{
  "n_layer": 12,
  "d_model": 384,
  "n_experts": 128,
  "experts_per_token": 4,
  "d_expert": 64,
  "d_shared_expert": 0,
  "activation": "geglu",
  "moe_layers": [0, 1, 2, 3, 4, 5, 6, 7, 8, 9, 10, 11],
  "router_score": "sigmoid",
  "normalize_top_k": true,
  "routed_scale": 1.0,
  "balance_loss": 0.000714,
  "balance_bias": true,
  "init_std_router": 0.00899,
  "lr_router": 0.000524,
  "n_head": 6,
  "n_kv_head": 6,
  "head_dim": 64,
  "vocab_size": 30723,
  "norm": "rmsnorm",
  "norm_place": "peri",
  "norm_eps": 1e-05,
  "positions": "rope",
  "rope_base": 1440.0,
  "rope_fraction": 1.0,
  "qk_norm": false,
  "attn_scale": 0.125,
  "tie_embeddings": false,
  "parallel_block": false,
  "extras": ["capped logits"],
  "init": "normal",
  "init_std_qkv": 0.0321,
  "init_std_o": 0.0321,
  "init_std_up": 0.0321,
  "init_std_down": 0.0321,
  "optimizer": "muon_variant",
  "lr": 0.00581,
  "lr_mult_up": 1.46,
  "lr_mult_down": 2.0,
  "beta1": 0.9,
  "lr_head": 0.00515,
  "grad_clip": 1.0,
  "warmup_steps": 200,
  "schedule": "wsd",
  "decay_fraction": 0.572,
  "decay_shape": "linear",
  "final_lr_fraction": 0.1,
  "batch_tokens": [65536, 131072, 196608],
  "seq_len": 1024,
  "doc_mask": true,
  "train_tokens": 1146000000,
  "steps": 9584,
  "dataset": "wikipedia_en"
}
Below are experts of layer 7 (counted from 0) of a mixture-of-experts language model. Rows are named router (the router's row for the expert), gate (a neuron's input weights, with its number), up (a neuron's input weights, with its number), down (a neuron's output weights, with its number) and show model dimensions 64-95. Each number is 500 + 50 x the weight over its row's rms, rounded and kept within 0 to 999. Numbers have three digits each.
After each expert's rows: "comes after" lists some tokens at least twice as common just before its tokens as in all text. This comes from a sample of Wikipedia text that the model never trained on. Tokens count by the router's weight.

# expert 11
router:441407530581496501482456447578499494465497460456453565585631515516560513453429458430564554479557
gate0:540414575508531469539393516449528556505480481410515444394385535448505440504487523535549424541438
up0:532504510492410437472390515500489519479479507478516468405391494426500562557406428472500466597526
down0:399446453507458553522448517416532592370504392449462527514558540479531434517466461559421445496510
gate1:497520414619526558519486444465589450520506541567462402477616397490458414481446543526451556431564
up1:543521507535520443503522480584462433554471555487496524508535463538519430539476503533522480516485
down1:420427516538443517488424514554498442498536434492456517461475531461522534509483430405475473486464
gate2:563507564471591589328469561508517505537577466470564585437536409475487475605499462543499487507490
up2:513550532496532514447497546460422504518585511488516448459452414518499490546532547517419471493480
down2:566514593526447425568547511535428532499534428504448503541479534465535460468423492499545575410567
gate3:473499451491508495564508552547504561564450451502506537469454397602461577546462463555514554529425
up3:428501469492476443495579573519529467505436515496461550430459553519506462504573526554508551485546
down3:558476475452606502480590559521430542482493437436447474485493491444496490464370448466485511501458
gate4:526483441458502520551488428515496521469479514513568427464581513539337594499561490472433491507483
up4:508472360463510546546497493480492525505580452470623458490552471591490578463611537481431532473487
down4:532582535439562502505515536494493505631395474594394435485541461418479511449497514484434486504467
gate5:407542582581553529474464419539520453560509494495380597466460443514448516547439521570477473548527
up5:427533539520496415432475408421454538440462547527474520430506482503481521580488377531520512549476
down5:463515475591518472556542497562457545524572476449480513548485479580387496518502586560457480398497
gate6:515490537467418466472531527458479541478489513525490592488411463555568471523526443516396550487588
up6:461459437469618513463432429551564487517484476426586494443493595407502462558489477587558498548518
down6:540555591566449497500494490463530483564434434509424460500454427519562432451536531561584499538532
gate7:447566448472474439373453511548469522491508473534541511492507486457471378497569470533510466547463
up7:465544401490538529409468506551559459507547466558501547474487542324445487546566488468468473543391
down7:510439534586509532523512428548480490447476573496513539524465507537607509533502547393562558515500
gate8:524515574454546432437542424463508496489487441576546446460437507516555513563544434528465453552554
up8:505544568506551478412615490408497441518486498585498599528487542531483502522550440502529598538480
down8:544455550479446493560413534440370607531560498536534506528557544512557467538418428503463517564540
gate9:543480499517529531467495426486387486589439399519545490504544453518492597420524430474457459401440
up9:459418511410498452569461455443493506529509389508553423510507470509497530435589463502523519542550
down9:461607547569474503444527496528508512586523548508438487451550542544481546518456574442509506482540
gate10:456431481426473482512531510494446553429503481436512599522498547464543496511439518509549413529453
up10:534521515563486480526497546532558419533545514586486382436465501518482516559549457483492503495450
down10:491515483535452524497494580517600509469465509546465493493430411444463561530476567572507549523504
gate11:512449546502553532405477454512562489526461478450504513478417447582559520573557482491494392534546
up11:456453539502497545410475478483443486538456536405357531541529523457539483441484470428483523509446
down11:538403542487532419417545596582492522514548464544533546461488517489514425540477539501436516474458
gate12:486399501510487632520532508474545552509420420492448545494525530543490532473450453442493363442482
up12:496439508544484487514495445425571472477435473540458538526457567420496442503518582521569403460570
down12:510528561475525541606581471517543582514502506507443537527500483535550475560517412450449460527482
gate13:547528469502487452567523488517568545435400469496525438540435545489600475501504469483559358615431
up13:532521533547518466544449466507514571387376544469463504551491538496561493524504522463498390582424
down13:399572451507461479495477592507570502462535538433407435518533504466493428549505520468481416523540
comes after: ",", " and", " well", " but", " or", ")"

# expert 10
router:467421502534424518460473530481532524469421517449490551516504541491517504473454488399504568503534
gate0:467523483485495492508539539534494524381524554552494466465465514482483505531507488409462405493486
up0:488436529515553480458486466550498449511536437415516459470518502498544507466523463505546572572504
down0:454486508409470435602517475465567510524522416624506549466446522517591477518556542547464535506462
gate1:572489629520494546511528478501493437457490413500462530555516470484546547541542515391479530487526
up1:562546626489454445492477450503505471453468484496476498534541594453459505569551486418574464534491
down1:426475476509423556455434422542510615456501522522525516429491440492497587409509507498503562399432
gate2:432554567410502477520514486561536549520466429472543451625432460459503448503507462494441533493523
up2:402521337492526484534491515419470541434577631518448687535565508564468534498509538462533480512441
down2:545573472578473467525551435540505419456556517529519534424464561518524523450529510457510462450440
gate3:562568497475470618490520485517453450458441458487465520482494511511500429443539599561493587488564
up3:429422400466597494517447463508492494588484482465564443494534563535472560453519513532530519427516
down3:569527516531454562524455510502478462492467499498518473582483491407468555491476499502470576495479
gate4:501540571538547536431472428547489550477536537510537449405446477513518439444510529455478473462449
up4:526614421444426467426544536528502443461480384575512403467420498428435513508424409547508498492495
down4:495531549572550488448486387517484475507491554509484439431556550442520561512433453399499525417550
gate5:506417588432495480504550498455555493510444573468517585537503395517600451529497439550474555480452
up5:534348583553517509553498499400524414475542446513502466419519495500530526462524447542522473447503
down5:423436515433541510472475483402514511374530489466528494518550439492515456510478419393486470493564
gate6:445642542430493530447480512512433447462589506513516542500502416552575504495498451616512403491395
up6:473615461571468535490600518482450493510511500412473513446533477538482543519599469552476383541419
down6:528546473558482433563582517519556528498525510577526497517585475528449446475513606540549407458503
gate7:517428536547480590417575540479519589505444492522514556404508541464437497570478486499465515479563
up7:459539473536480368502410455483473418449546537460492493557506444530533523411518541441532561504488
down7:352517447548545453468454514450494435468489521508502483577581376627499533491518501499504479601505
gate8:523429530466571586510421482517566518537467482477479442488484521505458483481587548482613511432424
up8:492540471498489460516566489449464505472544529489535560550479444588494464477385463516348499559510
down8:555502443480466483430485523533496488551497470445509535475449452487493495512469470578523467533475
gate9:491493537405479535517459503514530438536479557500507540511534538465552543494444563375512390563527
up9:507563403565502459473497434512502556437488454530518480423462452524497485470557459619542560475489
down9:512534424381440556475455587468500471505468463507480562473476387498429468462486494530435568558508
gate10:515582410474483483497492438446507455490445526480596572536467560572513655559454509488473481543418
up10:473575557465464467521545487438505522563504552466496445474424510533467518446480551526521510553445
down10:464547522547531510555530512498496530543471458613488515529563512474466463488432568493570483464532
gate11:423446499481489461574514455459509556516462404485538526539545519424484526476485509510551505459414
up11:538509522525511556450501561575502636477501522529388485515495526492613486471452467490425560461424
down11:467560444591569600391548474460550480547490366509482439478520441458443381539543579502500487575464
gate12:506439518632460520552537493499462525502473454556433521477506520550456430467578578500448498454491
up12:467502549599505514570513520558490502530498509513455479488492543496570435426536589479449460454460
down12:561496480517502535430468454595468528579620527525496513605413550511555525490414395586511536472479
gate13:530553539503562466527552546496472460441436444446394433460539539515543518541470585383489482375504
up13:408456607548586494465569460531555456430539447523444454571492484503464556576457473443568576483468
down13:572444510406451553501467572578550461501456608491476499519462497555501532571486471489562525491457
comes after: " the", " of", " in", ":", " (", ","

# expert 101
router:428501454600470522435481520452511450372493500454448542471633557471508511502441429468447558497492
gate0:607565479527505469580510568556585382473534400509578485474520498419602459542452423461475585452506
up0:433595450515535505526541499429535481501453455489505516599490499462488430529474457547466474432517
down0:513526504514464493478482566420512478526459462557568377449514526548580470405469492464540429550521
gate1:541445424607508486482540544413499482439504492424455512439611496489443549486423593482505542533563
up1:483603473418415472419572478493573615635446531491509479480496558460569531502571617499518475419539
down1:505487507517495448499511450485491410408522446507552498466548487483382543499404427531417489487535
gate2:522541448483500527490482518475475552504470482471508475459568489523517544539469514430493463501596
up2:475483506497444560521445503597507467520507564537455508518453545432393529465482478574428557503459
down2:474419465522450513385481452461528565518394496452448556386500487552549538513522419440586447537506
gate3:548539473516479507531458497496517589529403467510511510485576499542473518516468479557496406445572
up3:489596443490543560501536508504574576568507426490475444526567525484563553572546400536440494555540
down3:560490489483471427471518480477431463524483490553458551436561478529456475523405542572454470519558
gate4:573375405518475538487482534457417514495570524513492476455553485482497493589515515539532514595477
up4:423607505553577552526498554568447437582566525495467454489493536477539400471439457504498539490534
down4:505557521562510405536475474502540492524348481515501483417459547560562543505422554519454619516478
gate5:581374469530485545589648480505567428484512534576506459462476463458567542452494463548455551462606
up5:565421503533555446456444510332526478449570542452492502458537474420474469482522519525448577496483
down5:592532485481570466531406539597565525429513428580493527457554468517469477592489552471413520580501
gate6:484544544519550454547469572539521452460515553535461526459488508488446562414437508478571524440523
up6:444551509586404474520442492495550597472524474487478486490507385420463495514480445343593529483532
down6:525552556528502497645549454484541429442475506542421498447468411488428521487387571476485467462454
gate7:454469447474518493379472491525514502334487503422545568517571532469561541488506562471573515476452
up7:492519530491532459492573459510549562444529483492559498423392483609456420542510635456500521503487
down7:470481484534521443523534470437570574566538532582508548535554409494483521463481534450508489539545
gate8:515585431549607534446502554490434401463501508480445513482523532463556536525565465494516581534349
up8:488583383466518557441551443537410480435499455479527511490547550430557523507494422522479484384502
down8:566545425466514514525563421580458504544473506395443497484540499554496549503483518508480541502550
gate9:450531494535472509481452512526575516531478536518488517547519557460408522494536462411530525513516
up9:423440552528519471438467493536560545549479525521531543520461578451417476507529443478499504475552
down9:432490476469577497553405499502531494488439478456408410556430516491550376479373414496446495508534
gate10:501507465426559433506533435508459460468445478481489491581425540496532592484532481423469597525468
up10:517490523516483540408499573532507608552502427502522405448482437462461468537499480518503491483551
down10:478476429550471459490507467429535439425502510475572440499481488524675484487603514483436518497531
gate11:431471465566505508448454465467438566555512487532524580514475464565529522516467480501531521542548
up11:516540563470424526546607467470540436508504481629485511561482509549579421514520476504494499492569
down11:486498600473524505549480490552514510405409521449544500417465514525557482495495584434524457427485
gate12:537482491491544563514484560528484524468525443472555595488653491501479485623533471470456500528422
up12:586442473459544463477417501500565548417531419463502625492529550481427570576546530502443519444463
down12:503485533584463511584498530426387550478526526442546476482413516571515420470515578505532453469430
gate13:460467473520484515504488538542459487506485486516511510532581468484512399496495411503448460545427
up13:526538448384555478491474447541499522548485500487512541493529540554440523550492533407443537445567
down13:394407449461454516438504498436493479514446531576532439547466449522416504487458509541504490478541
comes after: " to", " not", " would", " can", " and", " To"

# expert 113
router:463379485543505494482468483509468519526453569434543508558649567432499499468477514470489565452573
gate0:537460466643516459462451445481538569527503500463595502535613460381495488533438456563480495455483
up0:510502542433430558555529530438480472462502559531444488479436446532521535452531641385526539559436
down0:579496507479551404448453446511514490528479519454531472504572407383451479514417479556499478512491
gate1:504514516615456525539447589489478586508560427491469539441517541440440463517517466533478462499477
up1:499481602504448527512557482542411426494425470537469496542437508626448549506500499531576455459502
down1:477515443523650535516460493575485530437576456458478503427405517487587450530506531496495605484504
gate2:503475548546546571549403495507485457522415406469549520446522490590491450472564492489496544461504
up2:494445546486536450515505462571581563472515513488523487467432548428512531482521533507504501545433
down2:503432481483475454554451471562514560517475496495421543471503556516529482540531549433482473496502
gate3:550541453469474522547499476468571346500536445547528452415492507509524565611503476407462507541495
up3:445460563465573435525543479578485618486477509464456594532530564535566537405520489567508504436440
down3:549463584541440527447488570489534494371528555478423485516583554457445473493453403480606577517438
gate4:414568581488508589417521482547534560599539521534513472595543382500602574532601455529467491426553
up4:544436511594466478524512531466332496420443536558491491484469595495463423475503490423574404492473
down4:438470520484529482509561566529432537554468485489533528433537435421556472599435485488519484558597
gate5:444492489490540519448497526594481474517505527541483540471539544444462517447514460428504517496474
up5:444515543522452532463484498514512497534444492511501432497417440514484498477548525497476469516562
down5:507468560507505533541502488526558454475489524515505489425385429485501462405501470483523627510462
gate6:406520516488445438540475540537454493447552420458473466570516487469516470411491479551642464501527
up6:478472556428486426545568437464515592532428507433469404609510514506513505469596407475514547512512
down6:429446457483551482467417411480500450503539455440449477391479397459436414536493498523504560517537
gate7:504537430550502608470494429421438503470500527467563441471500438415528522441478528510424526588470
up7:507425409479490489531543532543533422560451461582412515535425483387551465410559587529507403549448
down7:512461462571545478522466540572465493547507502459432493648498493477434486477376573457460551345493
gate8:538407526526531509452539554547521408579453510453480523504534482524569502448488490561417421508512
up8:490523504454468502489531518519508452507427475564414460445447505594501497435521467522495493524596
down8:560461482466522438514476437437495601487489496488471421499564462478495494517454489521541599518559
gate9:481422488415534410563496474467491524548473489508496490565571518508440531544404461504462547417507
up9:500539534470446434582524464404466535497518503502484542557508522540548435519485431483472496522533
down9:524501494412490416470553519543552537521524461466481424473526598506415528531408398569488566502562
gate10:496563539505429529538460504486540514521555467496537516394453498480405546455527422567464519497570
up10:574488575486530616585514450435521608572455387457564425439484463480540478535499403489458531528515
down10:511486552441400483440483524389436520483554471498520534534543528453391520515531468520471449483526
gate11:506499505557520520466445463469448459465503567558502490497491500470512462478587535491594493505472
up11:513547476452529476493518535472633522586578348419457490577441465614485565446471449539518474561481
down11:504481525453462471489466549549458492527516438466484463499475426582412492572532488479496503497465
gate12:483493459536415494448434429489577485430476509532577617590511521559547524552475491432551511447428
up12:424460495508422424471553510480505420520470435525558461529520502575545517487564515471460508503518
down12:502512448536542470454522410476563453458509572614458491514568515482529501485479484449455404547464
gate13:453532539494525505475507449467484509488530453434559488572542493445583459495513510441563497486596
up13:509528511533485586494522491493503509459521584533422480457544463510524531535397520529515532508503
down13:479528524510421434497398530423502628452560327528495519450604497481398615520428490499543523523462
comes after: " was", " he", " He", " who", " as", " and"

# expert 55
router:442434627574469431452536504524547445429477530438533531535597580502488491521543512383465578450480
gate0:436454510541560557520430452542417520520487495525448546570577490443582536500524457512523544602478
up0:508559508552542571517512553466534502479458539509457501543497473441439560548526584497489508538530
down0:514513451466528529482514507585555426575582471551395460509576493557464541487498544457478439514518
gate1:587570553512486497410529459445517440532486540484477489548530474512480470522451507430459556464597
up1:477458479515498398603543492453484468452505590433451505517505517488444453513483471510535423588464
down1:468485523546537504453565458486592589437429600489486406483494525661579514508504473453508494573501
gate2:445555442529539456531509518539527528506484475456436494453462496499462488457616511487522522431561
up2:452496561430486389431417450526511516457409449557529504609494482497571502539459446480479532617443
down2:482465512598553712533559493494444429471531489593448555493490489489522565419511526537474456428451
gate3:478631424447561528460459553547399490449502574412504436561539504550545453520509564451534499476463
up3:440552478482497470495530505460584413595516440562570574479475581454505499508543494413566504539498
down3:513562611440506390589420523565429496552641477540488557484523453585471556466485585642516512456447
gate4:489564519477575443546549520433526541538525521491578523589546556549443578529496471566518555506528
up4:454512475564588511537518481572511581470532536408499563417552485528517435489536520517479523548432
down4:458470434548450503428461547468534459559476531555466501552455546471451445510483554447504482547492
gate5:521459537601516559482497508478513519447458537426400510496506467444542422477529554471486483484472
up5:496505402577463554461460447451480459462490545492466498519447508532527459473545523477467527495542
down5:547441468533453500531565509411489543488484490482431531576567525496501592477494490615469498519548
gate6:420520535565501556449528514620493546568470480550559500401461611525503540548511483549559444576498
up6:471478512525568420523507524421455467358595541503451536561572428515435537466463491399431537520595
down6:520471560609481612542490485502518578456475507507499534484426552407482434504515532493528457383467
gate7:553451518463516373408493461625465532605610591451483587434548443463531538521469491579500480504578
up7:528488518419438414435495543579368506525501482463492527456593552507483506492466525457419505459415
down7:452526506545570434502479559587508537533485522530540543549488416425376449532423438457494524427466
gate8:535493463549446455427464512482527587469540456499467515476491474432498409472506519487463424461492
up8:543498528489420489570433458507466525456467510445501562454465459482611475448491460487525507507571
down8:491499495526548505511543457482475536497492553461479527515492405500455537496539506501512473475503
gate9:480565502460598486502431496468522552481456450611491503416487548524534508546428513515584421488491
up9:486535507451490454581489450514486524521450554377472406487487473507436491546463439549560518460543
down9:558562507486489496567525515617429539446492526556545483462504447481504470559533438576459478494518
gate10:478500520542504472464472532502438576472545463439593504564487583529434484424479426523517486515444
up10:525465489599456516529518543442496482546419524591427464488557437465578381494506501494463562426515
down10:422507512465446583491566504528606531423492461502512478592507529479485554488461445444504463396506
gate11:480457569541442483466506499457549502427503441431444556470472396563472531495576490442500466457500
up11:450565390495552534497497499498458443467598399478459405430457391448580479474452511569472498481481
down11:513465584492506490482430555404490615533513563483458497485574519467448561483562533576571459473478
gate12:492441502582489574524444447473485424468504533428465447471500485562499576451559563467562464512507
up12:551442491511412551491482468473487415482571545413560455437481498593473554467582563498505431496489
down12:514571510506471480479398493529445477483601431536582534536476442489421440485490506579484413465526
gate13:490499537461527545480508541598402474386574470445591548498435535468444610500581399534476528517505
up13:568459476444571464536457463439520520472435584546474524588511469526553593481444580427470390568491
down13:487399527491530487462476446542433415514482475494504556441429552579436456428503412451484520555577
comes after: " ", " |", "|", " |\n", " Party", " +"

# expert 79
router:443520559511429463512461524514509486495426552419474564466550519507513516493534415447504545494538
gate0:457469519386524362422452471492495533473384564526491500480458512504528457493504459494535458493464
up0:562577491564466430430495464478454562549470536590491505481470489497475457498597398505558443524443
down0:525521570513570492501514508485455517538430539462506467386473552467488535424516485470545411531447
gate1:540574487465593449465504524515513479578581493497455540506369472536521528553484415574577495564481
up1:515483499481487533528534503424440496411432523438460499469669518479528489542522523374509461483523
down1:524473491553484505570517469467553485512508468571499487471482419568539553506484545507497478503455
gate2:526534488449431468529502433495574405446543566467523454440499502500416508630547474468569529585423
up2:471483468591569542417484563532451471572451445467400612526493465479632571402481484519514549484529
down2:532482589598436499500504561419578508474420597520503431517359689484479532499506554579413535456508
gate3:528485447474492481477553507537458419542483451497491450455313582514482547462454563518458419532452
up3:541438443429517481489566509511426416550498389442483421492322570492475536472467574522543413561487
down3:480507520489496454508414405530508517473530528390507474532552531489481501545474508526438474534585
gate4:431491498606512526468498457468511432436450523467480480649509500550455460528473499546501532529449
up4:492455474417494468498491484534529507556531450485428497357506487484540488512455496461475483505560
down4:449425556458420415450615517494478511507543458492463495472648455485441497535521467444541464481532
gate5:536555479445617559460499525520532454498463521460502515498496493468591440449462483444494473565385
up5:467470458444486527433562478578480495536479523496460490534491574491486487473494523382487576568448
down5:508511456509403555483547518520460503590456444554508563531585520490476514574438563550556489591605
gate6:478543559475486587556475483562510524497513514516530543625554482496497448529473420465520490559574
up6:473468483530454538518481530465459506506448471495488503540481482533543559412526632455507512663523
down6:541497552564494532435526541496514541467515606560418492567408494461388575513534482538539505480472
gate7:402538463526428393472495492557520516519587566422457568446520500528539370432527481429543441521598
up7:427500469564565408465477471510547519482648507377485451506464495611529331474503489455591409519586
down7:568448525457469447461472511499465437490544560550510564471555608660582502549496453541540503496514
gate8:516486562414454530474485536570508469482459553313419540530464449599445462506555483411570513580428
up8:548440520470563430476566543574496426409406491451514430504429491490461510476601457370505471509427
down8:553489456518513479565508510514464482482530463569561405481643434564448446506484448614485539506524
gate9:418468472465513485479478552496554481548395487521511509502510406452513494561510478523561487555487
up9:503600580542416570499541550475495490526531503414433460497435499432582457501464480416456416464368
down9:495483500513418493498417515620485534483505558408521454532544589575539514517518509488416465379468
gate10:418436648481477422467472410496479448511508493413579614440487505540559517450539502501471541543495
up10:542499446527538530462459520566354475528486479475550418450554483505493531563415459416511490503461
down10:515482531533443510557479417512443477431495523545491608450559430536487553504498530513624506542509
gate11:503548512468548542504492387575549485511455520521457592534504462508566513455434471446596577545465
up11:547534518531467515458510493574528560553480522451454589571488432535506505446395544503555502500475
down11:422523484499605451510605369550451531499409507531494528485474514466486420435395504518464563491491
gate12:449497546459527467546590464542488440474469568473588525516458491550448583460501472507473448521381
up12:550417640499450527499471459496486522536518544460524481496516472476507645517484445576502565454446
down12:494552451508445577549495535464518594495449409507450450561523452490448464438479469493491562445449
gate13:519538618491433400496496526496537388491497503462531454525453572622465468460459485474554507527506
up13:454484501367458436469512412443544413517574569529522491499535449516557526431412410517446454524394
down13:523571518541494459557494596452481495545506507488417504377419463416495461444500526483492457543432
comes after: " |", "-", ":", "|", ",", " of"

# expert 123
router:534422547563420531460485538454527532457443556445439515509554511442467423488460517373465590398549
gate0:534468477487481535442464475457499505417468473536517636596556476551483481466454528576463460415532
up0:464484474494493578477563531518602471619524503594500501552461436452480538503494439459479541470540
down0:498550486526512502400457521425460528511511490512549469506482570545540499457523435481482522547472
gate1:613574489409476551486539534480523533579451519546538495438452442502487511454496502443564495374583
up1:492503435522563478653479506530462503485436521446449468545444516476459494529582488499484446580473
down1:480439445497605588553556503526450564502465455516556490457447529536595527558500469504517490504472
gate2:474569563584443497456483463467503612474486464543456481502366538549605494481518395526497515504486
up2:487435512460517562494498554460402553515475497481584408524673391394419500548546543455489548445519
down2:551490425475529530494579493490535564473428486517453639448489549435571581468515515556541476537528
gate3:470398526554575482564468428553417527509458479437547495537532427502443500440504418547513576497516
up3:470434469384470481529504614547481587490475498506451496473520486469457488519524516534531531576551
down3:515506513481414551574603488522483513513498479464541561532523407549504470545533391457415503510433
gate4:463559505560483553567402494486494442504528537471571429460533566455437569450594445459578515535420
up4:612450430534555485489460497523576491475503502478307590438542495512398444483490542462596450506594
down4:452440498430443455559539498482542506528578457473495474526550437588522486496495591557441446522427
gate5:476550557613474478535551516505587459455501489516532472378444460432484439525553525509497650495519
up5:461471522516477434547357503416540549547484429514488571487478560447478629531451492480454508509613
down5:480540407602532445449472493415549471542528516530552533487546518530403582494458566502495570491474
gate6:550537437479450525359477563512471441496454444558504520426589551534464513571506521535606394565458
up6:499493539517499488488514544469447482536549492522400470576419417549555539508491494449528493464499
down6:404459567462537382509455559554596490515515495479538545513574427611527549429516545487471537471478
gate7:515513480550453511441501408438511509469515536378499491567440587493560422467465583555546560600521
up7:505488509463472414596545586511490488380465481706502539565578478537510485560523528397502455489499
down7:437485540483508496490508518543489434533516461537461546426574494440484569558504391388431495508440
gate8:406477484507498492575538559469535432411477500467541433452422501531537456440375441462442533476463
up8:567545561464525467461450516540470402477496446429397495455453535515529473465481560531486519595438
down8:550451502491552468538518498481516533462450449494457507435473569508499523528451480571438461568546
gate9:497489517553495459498513493497447468476462468435499583490294537461490566398540550482572543499424
up9:484512420401535529465454490461580498530516513543461444481666469526479479572503451570472505517575
down9:536455542484434516448483539443482450464500503589459529473524481542493546491518484487431449445523
gate10:529627398451451552462440537572476518477489524471496495531509449504454414433546448515517471503407
up10:493530538524449551441471484580503507532518442460525498586437485474472494462524533516514535471457
down10:433514438513419407574479547490513429492515511465499494547553551596517538484444392560475513591575
gate11:543461431512582528586474511460441565477509513484455539543518498451536482428429515542512608484465
up11:449487552509554474364531411535518532451532526428449488542477493465526512496442511531582578480539
down11:539571593517515473520495501468505510491566560454439498614519561428477486573544570493542475510528
gate12:518488463500484452473487511486545423543534535553450410548470503580578517522472483461566465481567
up12:466495438490522514525480482475492567476584599474489447554465544484491512462531475535558457527530
down12:375527515464494424469565576494429450592498465538543475472558500470504512519598461522508414574476
gate13:540484566506580550483431535571471587530575474423516452454532531442542461538481466596458562408523
up13:513517501459478540445534552533474444452547502537458498467480524422551554487512446364437509538511
down13:489490523499547502559567507498565448427553459486598467558556525516484500506454494429499445467558
comes after: " the", " The", "The", " early", " late", " during"

# expert 8
router:518382530579481519515510515427476527502503500455445544547617553423490527476485459468458635420495
gate0:549437544576578512441567549372497513461477542491469585526504553499571488478537432509539516496528
up0:411510473454476402508396507457526488482445511517492503491513462501558455517479481558493486419466
down0:453465453475511544579495422437479520559419442485463495492473514470494485460501524479562486625410
gate1:489441660501406546466548619522500481485557573548524456551531515538506401419488557522450480491552
up1:417488491475477551450451464525494423491497565414535505478547472572504472573462539477561557468522
down1:526467366494579549490500503501481547536481446431562561486482542487541538467498446495536451486423
gate2:489491495457549536578544475437505549443504478511469599624573483511532420567548474494514509522549
up2:475483528539402409435499514530552491508456500512481397404396509515498532420439497509505448537505
down2:557446433567504502517512458530565551389411576509609495574476574506527593494502515430469476458518
gate3:543568479535516537463525462524470568547461393609437512370553523466523549467492479548533588451516
up3:519529499486575500460506449506586409515551599459565453524444450474532450557558505447441471525473
down3:493525429541530505594519559527527516495504445551441557386419514493515509550460564512508417535484
gate4:455336494412562498544472469615514376443528562536487504510412465566465500531537471449553518460448
up4:413531513517491444512488431524533499614502574408471415484535579456500510454517516609532494471497
down4:564484564447518496454540525565618533435511457452488545529528530538485515553492464458402507499481
gate5:495454511479467517479410494438472514471478469563529574541437568622570523425481524494486550488555
up5:491530532448431601468514493523507518491418528525576498535364484531421523498512539476557430432548
down5:452559498562489486455482527583498499502580400553465544407559564484477568429409593390503485518547
gate6:499494465544479486515488607443481586528526520438490542524538469551445531474479515508543514523535
up6:467500513483491509508443417497444461424574504456494557489484533536518573424551445517572451498477
down6:488500502448497494366549582534568497453556535548527490513488641573559477503558494439487562483435
gate7:445519466459508529574470445571466549490475525459525399482507390473468503433467553531538553483418
up7:456405461488437499598496458550497507440475459378590462489506468522503493518437578508510531456467
down7:433536522483472481415506510529472500535553445527523581472495526520570463511572568475552531552503
gate8:479554607447518513493538534487591426433481458529559507525546475523549428480566510601535469542533
up8:545460516476480452522554621428559454432492439476588503536571444526462452426542493525509471541478
down8:474532532477492490470597528604485527432373513490564411525490541508504531499535474477523580514470
gate9:535521431626487501472510576413538456491436475512417439432522493466448435435480529521546571464482
up9:539596463374482500502546532480549480440588464490551496522416596552473521516547497463455460570593
down9:444496482573462591472534532579508392502520518550494492524526546497538462692526554511579485425540
gate10:548533463474491509608519511460578485457614509409443441457491479529500420528392471477513466508489
up10:503507446522501480416403454545511429488496488474565454535460544490526477487520432507592486542568
down10:467465443512569556502542430432452435498572433379536600550579504532541487532529405476423514545500
gate11:491575535515562595496426509530480518582455511555450534406491517525492517462622433514468460511556
up11:436399488566473449479547508488548467510454450453624511564504501456449510441397518527498552468477
down11:552462550418568541425564467523542523474414508464509496527481586580402520547497480486465548519455
gate12:559416406489509480551426459451513543509400437547508469536570518453485596499581510464486448420458
up12:510515513456547559513526551532477441482548466439510484545587476530398511427512483549440499500513
down12:424488492445564434509519490509522552590470450465490461513448528457535431384536477558477457475423
gate13:474514470574421493597422495580544527543537547551483511587472527525533584520584447538471541463470
up13:559453562498482531454459473559501460514463457464548552550539495477487454403466452528525453497529
down13:505450538526563493475478486565512472568510495563549422457501468500502522509543527492486526483528
comes after: " a", " and", " the", " his", " was", "'s"